Weights of a small mixture-of-experts language model, trained from scratch on English Wikipedia.
Size: 10 layers, vocabulary 8192.
Below are experts of layer 4 (counted from 0) of a mixture-of-experts language model. Rows are named router (the router's row for the expert), gate (a neuron's input weights, with its number), up (a neuron's input weights, with its number), down (a neuron's output weights, with its number) and show model dimensions 112-223. Each number is 500 + 25 x the weight over its row's rms, rounded and kept within 0 to 999. Numbers have three digits each.
After each expert's rows: a language model's description of what the expert responds to; "gets" lists some tokens that make up at least twice as much of what it gets as of all text. This comes from a sample of Wikipedia text that the model never trained on. Tokens count by the router's weight.

# expert 41
router:491498508509509534514488539514499478523458526482500491488511504497511511478495534523471470451469507498510505500470462455513483514511525535499530530508543485510504531491512483558490462533496497518494565506562497530557484477504512535475510478484514478471482475504517515529449516533533509511505479481481501486541484508516488526520507499499
gate0:470530485479509480482489480537492505492474518492515488499411525485522519505520495516530509481509487546472500497498484486527511544481493516501493502502501481492509540499503514478496517493474484497497479477505539456522488463490525493546498510445502527472487541518487468547501521486499506532502488533478501447478489522550544526505517507496
up0:489477495533494538463488490516535453500451490482503485495533480486461501481530508464495454494528526495520476486489495498489487495528560465484518477489497529491499480482495494546475509513522501498531522540530497468496505496513442487496539481487502522503503528450507524476530538532502508477538495497477493463497506476512492491504499508510
down0:511487520514502484452541431519511520529502523508505480492490506542516521531506501475508472539502525503524470469521473521498484477481482512475487490486528513481475466495531478553429488467514513467538490481549522479505488535534521480524535527488515474459466505467499520540521533474518484502545512505471504497488535468492487523507509473502
Description: Function words and suffixes. Common verbs, adverbs and inflection endings in running prose, like ed, ing, ly, known, used, that, very, also.
gets: "ed", "ing", "s", "ly", "d", " more"

# expert 22
router:475522523473506502526522519511550501471456474535487482501463496481540495517540490458486485488504526525514514481457479445505521555521542553486534502502463518507542529488495506514495496491467446500496523539534521488513528464480501519464521501511476565499514463458501489482490508496544511511503531490491522491484489513468540520509510541530
gate0:508466485531506468483490528498569495500511498505501518532517478472508523517481524483473506500507512449476460472496515498502508500512517505482522496487495478465500509496479502518554498504490530495497519466496526489475496498486505476491518503497532496458477512512499514524498514488489531544500430531482488498512494488535511483529469525519
up0:503526514501526507497483504531464518509496462522502492420535546521521528526487464481502550512484456473491488509539496465544497512480492515487524489544509520519497491489493456510533478493492515485515436489501489505498481492534526474509477487507519539534501474513508529492477490520558494519515507500494489511453520475513494435503484470510
down0:489507474511487473443551486501453488453505494481526522515488480491538514499489523504507473511532541521526458482457492514454507457506492484479500468510534503490489512505525474499465489478510489468531481493518510516500498473520500536524512532562510508485495508474527502503470473473508501441492474513487505531504472469498473480511479493513
Description: Commas, prepositions, months. Commas, in, at, the, and colons in infobox fields like Origin, plus month names in dates and places.
gets: ",", " in", ":", " |", " at", " the"

# expert 16
router:540466501484520474555515524515493479489504485509501493453476484471525487499496495524445495493477524498507520516504462487495536543483532499452527519478526475563524536474492493487490484473502466526460568544511494454535493448527499488509506468468464519474544512499507499467486504544475522492487421513484529507494509496492489528514542515491
gate0:529450514516543479527537488519474510460496528530479479460475465493478533537492477523493468502460504524509508551535529516404560510500471505477491560532515468537504547501496497490485543479510520497510501491473490515506499476510553492531497457484461530467507489454496506492484496484500503478504474506486511492503516515512458488451509498502
up0:479503514511465535514481505484515470481478487487498504530525533471547485450507481501529463492510473542436533501525497469552472469508510488542519495516525498481497489483518492508497489502597511471467534522523471494511463493453488524479452545509537507510500482513461496542461523529498521485476511484584509500471447509517533506528495518512
down0:503496547530464511522489461453534517518502505475523479536506518498459443463536505509523542493506493436483499511503472454502484499553501522501526455485455517480520516510459502509542506501439483550498528525520514527542483504492496475483547513534521466477522497523485459513521494474507471461509514491521510504496541472539499508487518482472
Description: Reviews, charts, table digits. Digits in tables, statistics and years, plus review and chart words like Rotten Tomatoes, Metacritic, Billboard, rating.
gets: "5", "0", "3", "4", "7", "2"

# expert 2
router:538517539452512515479515519505548477487496433491512487489500524510490460483489492485506496474469552519512491539501471443530428526484495521494502518468495473542518532475451526515521493513457474509505533557486528489512497500491497544489521467500487529475518528533451460478494508482480514473547463467495493469488499477529517493504488514485
gate0:533479503502507494494539507511504515524506525460482495482488499444500507509487528518514475504507514477534516490500487535503487454528491478496527528486477487465539531531486531492442493496465526535468443513468446454499552518496515497472489510513502507515511448486468544451486483498499506527445503544531513453485513487530483461468525508501
up0:529506465492502499487507510478495471489486505481501479515498433464515488494499512513503522498484511457519484494523553489498497453501477548505522488544437484472521508508531509499447508470494489504476503517480486481517528468492561487503575555528501549472502503524428517491459474483535512472478499536500504510472502488455510456512482486525
down0:541500478449494450457503507472521479568508511512468525522476520523522513494552475482532517505534501500524512475513519470498485520476511505516471465541524434513548531461454524482540487496515461510545509497499524467510491509533533503510550529499504471503491487528448490472490512479486482478481494496491474444525517525546508486520491516460
Description: Digits in dates. Digits of years, dates and ID numbers, especially the opening 1 or 2 of years like 1974 or 2006, plus infobox list dashes.
gets: "1", "2", "0", "9", "\n", "-"

# expert 17
router:502519496451476485514556502539494474529492495516533472491504502505513459484521501532482473513473497515494536466503475469529512540535514547470535491463489461537503549505460486457491489462468470542506525515511500460518485486498497476522510464484512510518536498499498502513487505499537493471513475503497478482496540436508510481505518573490
gate0:496486493517508491475497517488478482466535559496456480534542486462500523466523480507499493521510509505503501491547486493494547496527479455473489505518545500514489529526429494519461495449553500565476517481517483518461504484445500475492534488528541516495480490522495534505461481505550466520524472540516498505526518505507530489486512486534
up0:515544496531486470500471481512531488452495454504470491495454522478452483462509511504475486505483498490492469517498532473481488471489503497514491488456440524547467481430488526516474510506526432510503516525520503525523520489473467520513463537484499447529488530525501491519473518493492528476538508506507499490492480473486505552520506514486
down0:496536542467479508491489516496484547479514471504484507477471534511481510482503491537472478503519503500500475482473515565537499510493502558486456531482462542549532445475458533519486478523499485547487526499464491492543528495515461540442485502502516518499479492467520516468495504493506500482504523529470457497480458517502512519469503501460
Description: Digits in numbers. Individual digits inside years, scores, statistics and route numbers, plus percent signs and spelled number words such as five, million.
gets: "0", "2", "1", "3", "4", "5"